Weights of a small mixture-of-experts language model, trained from scratch on English Wikipedia: 42.3M parameters, 922M tokens.
Below are experts of layer 6 (counted from 0) of a mixture-of-experts language model. Rows are named router (the router's row for the expert), gate (a neuron's input weights, with its number), up (a neuron's input weights, with its number), down (a neuron's output weights, with its number) and show model dimensions 0-223. Each number is 500 + 40 x the weight over its row's rms, rounded and kept within 0 to 999. Numbers have three digits each.
After each expert's rows: a language model's description of what the expert responds to. This comes from a sample of Wikipedia text that the model never trained on.

# expert 18
router:486486537541542539506490471592515538537482513522518475523510499474494450552539481461465511458441438469537487544473494498543487561487492560559545558510472476490525524419548543565486519570504485464467500411568504454514560470487492461522458470516499552478579465524517474488490524507550460483540521466500471501511511486544510471524524455525507419454459491541518534463548519468441523506504489551592532436563466480405515589510480546480540477508477550502523555567511527566463544466472499440541600505444539464442551444549512509488495502481452515496509430465466541481460480475572434491536517494462560462558438574484485568508561503463541526485519614577463445458503419470492469488493
gate0:421510522498554517516439538448520433471549471548454537532558475507477482480559446455528542524518503554466555514450504510559525492526530516553484563461476576415557474489506559488572605596499510441481489511488462553485509483515528426444429578471486468529482466530518562508567515540536503533532515402494447484576500500480498489532432530459479568477547510536552574576603487520484488495467480456556550410487455493517430466561507497437506462510482509489512546498468492480532536491503469521458557494506523459485544412512506455494481505516547510491443470526488528527456492519535477473586506511415491551424560529518479508521513482489532465443472535491517489539544545452466520530497
up0:433512477489492523449483427480547488490476426462530508475483529481452511498509596475486556490472462506511526539498510474579511480492526517585519511445553533435541474475509409563479488472529476489499520486518532401546524462459424506478580498521511465533458434477493558497529484514451481478441495419514547526507448520450532544451442471522470565537505511482561564537533529542512481513533450426541483534513488539433434515535515520497501453441531504454442520555530444440527488539484517519485408500494476487514465435480393466554514592534437490517515468474480545495535531545523476458469470514475462530489489457479369552485430510484553562531477506556496548461488535496416538522529
down0:445545497454506490502447456539605492503492545527533569525473507435504497506489484494503594532519483573455462569460516519507463513500519512533559486545536508442505538473505516528552497462508485487533490515465431495576487469496477513560501432425470490552406572399564535550591507502519533546477458569483495481496499535555517515498542494479447435508500478485576598469521567526460516481490496424534433496490463402491485529519504492527515532431478544455435472437485517497573442444456463503439545533450503559566534484483441470531572492445514481519451557449462521473454515438505503484528509502514505405531565470447506430490486505468462550544481500510468544471479515484481480490499
What it handles: Colons after infobox field labels such as Authority, Place of birth, Fate, plus table pipes, semicolons, and born or Family.

# expert 16
router:501521537509529488416533483537495484483533532528495460507507536520485463521446425417440504453437473530556505518508552528504451497509524542480575468572478523475561540520507497473575585492500511476506560474525549466561519516511462394590511483514460470476516460587586446552548537455528465559510493551573487481589522549549484459532472502463437477489512461521500460492500477501468464540487452540518436448567510478520514520511495470494497507501492543464488510542465552540513568500464484430623540480545544544432543451526557447540540542460437500522489497491467514461480557517553485482493496487557558479503460574457498446518488427503485447490443575514556485506505393477512512510513
gate0:455514518521409518525477442484476547482503504452493546528537466469498432482486519488495464541440530397492516491464528537484424506545540524414475448438502530547486486451512421531490602452477523522564520519557490456497551504496491451563459533514461549531518542494505475445567485486518483484501452472577441568569511468496526477594537517551484452517503466531480547573502462531484458551481552572486480451542451545541606462496488469483487524619516567515479514477526489451541521544470477420587513499510514550409531477567492533481558490510531491526483471531511509510504519468498549481429498477549462528475443590499562493533467455489521477535420550481500446484490503463486514514510
up0:541473496509534454524493514565539516492519504490539545529426511478543581508459492520476459438491432486472502460469489498591546433470534518505581511550559454519523529525515564534438515502596546539490549481442496548544500455527522511543554533525428501446557509455544443530537524545489492373529518437477490466534485494437439485561524499525543550570510489471489518488503568502528492534550511495426430523487480534541459500483439575564566465504445437535471519497583455523485472447538530475508465462497500489532530463494481601528517490490556467575520535491484502465527473489528532517517476504552544572563570421491490484467501510477476474530566473525477540441555435532474540446505
down0:415497535493503539467528501484500486470516417507510408486512473473512535491529526448538489412464579495452495525471483423503492614452509561462520524511504468544504522517457450554400524509483550590530543443492495452537567520439505478464488504423506435523565486522485462621445423540423431457480564522543477588501485494496515547538489419507555523526486517554476599519478565491488526524467515470532558498524486464514529497456457489516529488464484464503513505560522497516479493482457483536460527506533503510483514509477453497481485469433555565469510491452499455532447455538482466505501548489517450516530488527507522500533560510474502577576495554592510560545443486501552490505427
What it handles: Lone r and other mid-word letter pieces, plus month names and capital M or L, such as April, May, man.

# expert 3
router:541480520459496537499468496512517532464428474554479488533487605420412403500524519468427536484447453526545461566528484500525493485545505580531512517549467520489450505493549466539566487473453521479573575441547502488530573491462433520537491540500545527453495447493576461493520486568493432485495534465448428477535565532514532479500513462463431491484468492502464500501530473516487515457457399521533482438532432522482514517488558594473511501528472577502546589465502475532466505464501495447589504501493513533471586461545492446501580551415446500550515552433512493498477501492501501474470491524507545492544442556457473517462556474462479457539471570526464480433489517475492476480509
gate0:556514482492528512404453452494471505485437466520483512535471494512494509465476475492513530463479476474459499464549474552511464494484512576481451488586399505528537482501522481528484481477447428458536530536477501466484468496472475503389434519482481537446420563467477406554599437539520473441516460407426539476515486510476495473529455498480502415495525435567503400510449479507513514529532479509485501531507483466482488461552578474478525565544494495467444569451462467465608526458520486455509490499493504530428474542481465432521520509514534491430505497369459542474430525493528511502473463494481502486468536537479486452531534513560450513505458513539448568504555534484535456466459
up0:481457509474538586479508542518499542552448465489506523478539462486473499528552485512462552539468501557443475508534566473486578532555490446528428478501531487520528506504479488488579452502498429516498527492540469496477516467542419527517511559517520560514501557470518477504482530512521440536484517466503467518511467559490479525583514471483455491621485479531446425477496470539465425467434498519507475472555513517568579534571461625453405557540479558518506571471526463537528531580479550499607462521463475485483564517542509545483510499515463499502467522533550511489562585455520485490502512559474542505539544552482445541469494531471459478466445530549472478614515499508450514452534
down0:436482494623480431527507515566563550466511511498430505463534512487529463532490437500504461482486539499479555512509420512461536569491574508543492436542505462424544534440501473521458489548521481511470489442488528553425472557542503462460538418516499539518531457449502546519505591531527554494524530526430564491446466553522479450472457483481496488512520504517491476496520548436487504520451527474497339555501585468475471457474539475551539441498519486502481476496520516481458539546439494592479506478492489487463444423422527476492517543501519524546516474504570522456467467554498555541506553513497484500464515466526477557458519480403511532494568530531503483458488398532522507535484
What it handles: Articles, possessives and demonstratives opening a noun phrase, often after a preposition, such as the, his, this, plus adjectives like first, new, single.

# expert 29
router:495463498519502531507523489592532519511484537588522512515531544473488451490540464479467493459437462472511464550471476459541487531494548550549536577545486473521507484432486520539447488482549498439467512441527507449521503456497462453553421473573472516517534442519530430515494521512530467503512484462490443538531528495538511484506512454538465428515446487535555520514542531478450536527526475513553497469588448470457516594537510548488541479524484527469475610516497551561489563441490477409518513473479525474436565487513527469510506477491447492514504422447435546442458503458538410503515557463470527466541452570520476513513593491465519497512478577610433461414580445501476478504483
gate0:567487491443507556519527547541542509463546494522552573561565463485516484482495536550505529506502449357461531538514522503601528544530482525574503554588524462527478505451519503563522493464544475514519460513505428495509476527475424526568482476501432471480443520435508473538546493489479554467553482488549486548460490508529529551537534537505534525499473486465575520474436463514492445445452537508537480545519475494473480534463622563537548466495523515473515530521596516518487524422547555494472459546484543516481519559491543492480493496539517453531517468553482546476555451460580520540519526456495388462446439515511506513435485505518505453505466481534408479495576467547487489529516
up0:539532499472537462471451461484492480477477497425468546495484516480525474471517450463531482504473497569460446495471486495498509487556496489530488485466495531453443432523537529462552513498445520465468483597485465498486510518590460517548522527545475518543501528543547477432499530502513546585492537532456469548482518509494523429466493374460492591514472499593453474485504477486509481437529451464490466504536583482461554527421413481478560526525539576539456502483460502505555506494528574500467483467476466521526445547565401485495499540531527548531483557403471452483527462484518455471514450494586499467500491522525488451552541375517467595500490487431510505565458529436523524525498
down0:500494442494494520493565545476500512434495479475459526467485546455473476519453472487434578475440490504564521558543488516480515501516510475509559458507504508487494509508476471460580449475543507458486493483511500466501469491463472438520447491512499506471474461519497502500492708502479629506575537464463486465499454524505483550466537498490548533532485522511545505515521512564477517492437478448382447507476541535546521460476500509485476460474498535527501560486516466512524508435540468537499501472485532638542468556573456509514558483450431469470454506521470458447492484470507486397506530547530563490595500451458514526496568481463477520535539447538518489501491469498485489572599
What it handles: Pipe characters, colons, slashes and bullets that structure tables and infobox lists, plus field labels like Born, Died, Website.

# expert 55
router:499464552516515529539536475572489470436443496498379483448512605469520448510535512471498526501514420476571458554448448529509459550540567529546566498491471470452386487509545534533544526435488449426459505493557480447541536481534489506545442521521517496479505498566534427540533538497535445517530579508453460507519530595473516519538473524461472496470534451512537531552519481492474435399449461507496447491540501450568528456460508505396514451514446486479513556493445548522451566453597525484552522523494563493522517445534485475490558483498453447512505519483462521489464493513526524520526506436521508519486474498508465534480511481480512456462401480484491462487495486478498480552420
gate0:541537573536547528477517477527512538490530517532441580484506474487487507527527564618603478485472499555476460509462485506468457547540595550430509493497532464463472478564470498490499524599458519487476541466580537456525492554487521489470425515466549536512500528499510487573531536493521510529514523506488499520437505475473534484476457498568478462421507438503564513382482471456518491453498522466520473510491524425461496481467518572501496511445452478490525489473436489415485447506471519530459548437570531464567532464516496496530539470545438494484491551538573514541384479458517498458528505449558440500503498502508525424488485521530545470466569514499479466441586536448450498531562
up0:489496530476499548571526444565577588445455522467469501557516490511433531526507429520491521444491499485566522492464488483514514421469471565495473500546469541486565498525487481442445573504514583526537542496475505501470484509444562543464479487589536458425519425478545558537440529461539556548472442558490499581427463444493514474460489462535508467477501587486509454540498503478494569519473523464520508504517510513432590490528534529562387583576491446536483492494548520464523473544425484528485493474490482458533508523509515492500483466506526486477555459462529571503459565536560495470528454542518506506533499547474507477462508510520545546550502449474501429561454521453507422558531
down0:519498487512465500546547557467560518474473470522506542576518508525454511537447452499481444416502494503441498566579582445456446546565461503517511471578507573533526483504489552462429518493512525556490594476542480511531512448526514561460415514466531529512526506497519549517448458449579495485495478520555582532468508452547523483493474484491549502465483540498489561520556581457537563592438553463465556514483542478473538557458503489526498495507460510495438475425512426479504557535508579465493520503544525536448468529490528562534418547450499487464511545548573496500441483492486545576505521524517460476492473498496534498485430375484521555496533479521509488431479488477452474481513
What it handles: Adjectives and adjective suffixes like public, local, political, -ical, -al, and the word music or musical in arts and culture contexts.

# expert 56
router:587470543470510561492495470493523480511431433503495492491476504477483434503518509444401514476507472512594480580555420498552504535540603572538615505530447528477528553515516506524522555503489464464461491414509562477533535484506467472529474491467537533487483478553574449522546469537491527542486494531477463519514553501496561497534489436457485452430475422524557557473553456452474532465472442526523458426531442462460509480556508567483553468505423550489546522510486479532451477499520530444484517501498492514482507451468490477485513556482462470514465539453491499450526572438528520501544478523585566520543403561489484515489499445472521434528435542515454435471502546520470446507526
gate0:441479496533480515516478535476503495463587428468496477546484474488439511541455519506487512518516522528505610544424454378529486439469493496503536454483496507466536523524472564524595497475487543513513483438530526554581470500529492477422490466470564581530560527516578526503470529468508472431437506470468469479569527549533502499520455463428466492569499485471483560469543489467463487470485455432519461480556459462447550519540553519463525528478430518509517545484512612543493512417451471496477538431518431547480462479510496498467440527492529473595423516498527514571485517534455505538514503553537439529477509513496505476477411488536523525503443486576509549506496566513548471522469
up0:537508528385489532570562488542551437426503500561467490522438509523549498502529504488527510468478465467538488477530523397425462543505457483559428538484532462530436434450478493453524475554474532469502504542378483518526499499516479439473504551534538527464506519463535483489464425471576524479481470502473513496503489522467481503474499513464554511501455505485469563517558508457553489563526483475382465560533520551464597468505521475476461491454528441579471527471506473517515474464526530514509414479522517453436484492438528549458596480512526453469549530487443437520516509488534513519483536499508496543444436559523469516500491541460532513628482425478470488481512534504547569495542
down0:552512479474517494546479521547537501481475462513471499477455476512548489567477516457472442512507502520529529404520510535466495479473488518495465488530483496557521523504564568515510384529420474469600483583481489545472487479488450539504517539464601470544477498500488474455508318474536510489482472512517524467512495538445415526435448484450557498454537534521488486501487540459485431532495550488479498503419504514499513559600540488440501439490492473526472534529447485435533536482484523513452526530506510498556465407463467509503460508480545511429501442458498467520508524454540544442502500449528403452454437574487488519539537491566451572560525458465491519508529537469549487485517
What it handles: The, and, or, and possessives its, his, their linking or starting noun phrases, as in and its, the modern.

# expert 62
router:517489461541512549423515513532481475512427548530433528467567502467454443601549469456459577417516496513493526506525488471558494471519572538501562537520502433460484485473494529502448582485495437500500564503545541480527509472459484428525429479548579518535487488624510490466487562506491496522515521495533474524560487526477484506534458438534449493467520405489527505542513494486399538525466517583529498482621486519517541535537475521485527495520477506469508552482492529513433516450532440429551533490513481452476558481483540486514497493464430470530457487506491522449496535503508405438565499442499514534542489495539488465505503473476509520561491538611489434484480389470486498505490
gate1:611529524545499515496554528508472559507454532518434521472552583597464497516492524475521449520470470493495462467514486462526513553532512513505567488441515454505474551544456429583458476526472500419519513487514519499491532493464494509444467576488605494503484487514514523481530563560371504457431461525525423498553498531463502470494537440523439461493542492493575514469555477532497457532539559485525535446522522516510467479439529549504488553515544443527471483512480505454523536435448430569481491513570534517533537493570455422485530497547484502490506547536621532486473486496489549466556578461568460527475524464528490495489511436496517567468456510484551548572531471477518473515512
up1:589461456518500454538469511556499478509470499472526483483468518498556556529487505485515446523429549516560455501475437468481455509559535536500536465517459486515522550577487497532516469505428496422473546497499510520501576450441487554444468536474514500501551491499503583438516554497530469503507478474533493485444464528465531438479478483492542431517555534531491487514554510545492560525497576523480470490413535542408477501518501502376529511486500437450597457570501457476556466529513490494569498455567489571577518564515547429472495557436471482500414484553518569498552482463515520497484471506529541523461456568501554493573474560407501500526520442490464507504419461504492523483530
down1:492464474548533505493516472433567517527515490492568473493540514578523447500504521476444480511520522457471467459508465525503475519513533491481530599500471431454515480500470545463543495568468496517467445463450380486431491482481569530457462513459428492501483507519476503484525364483503480534487498559544503488539391484498548510457452535508443548542498498458429496445573541540523485478493560529511490525517556540486502518486543448503545509510557469540516486513482495597499518484471499526478509460519504349526531496414568590553515527442533482569494383525489536544515493492547479496471543501506451569516506507498465465508514488452544487566456490489498559552506466514586522529492
What it handles: Pipe and semicolon cell separators in Wikipedia tables of scores and statistics, plus header words like Goals, Votes, Won.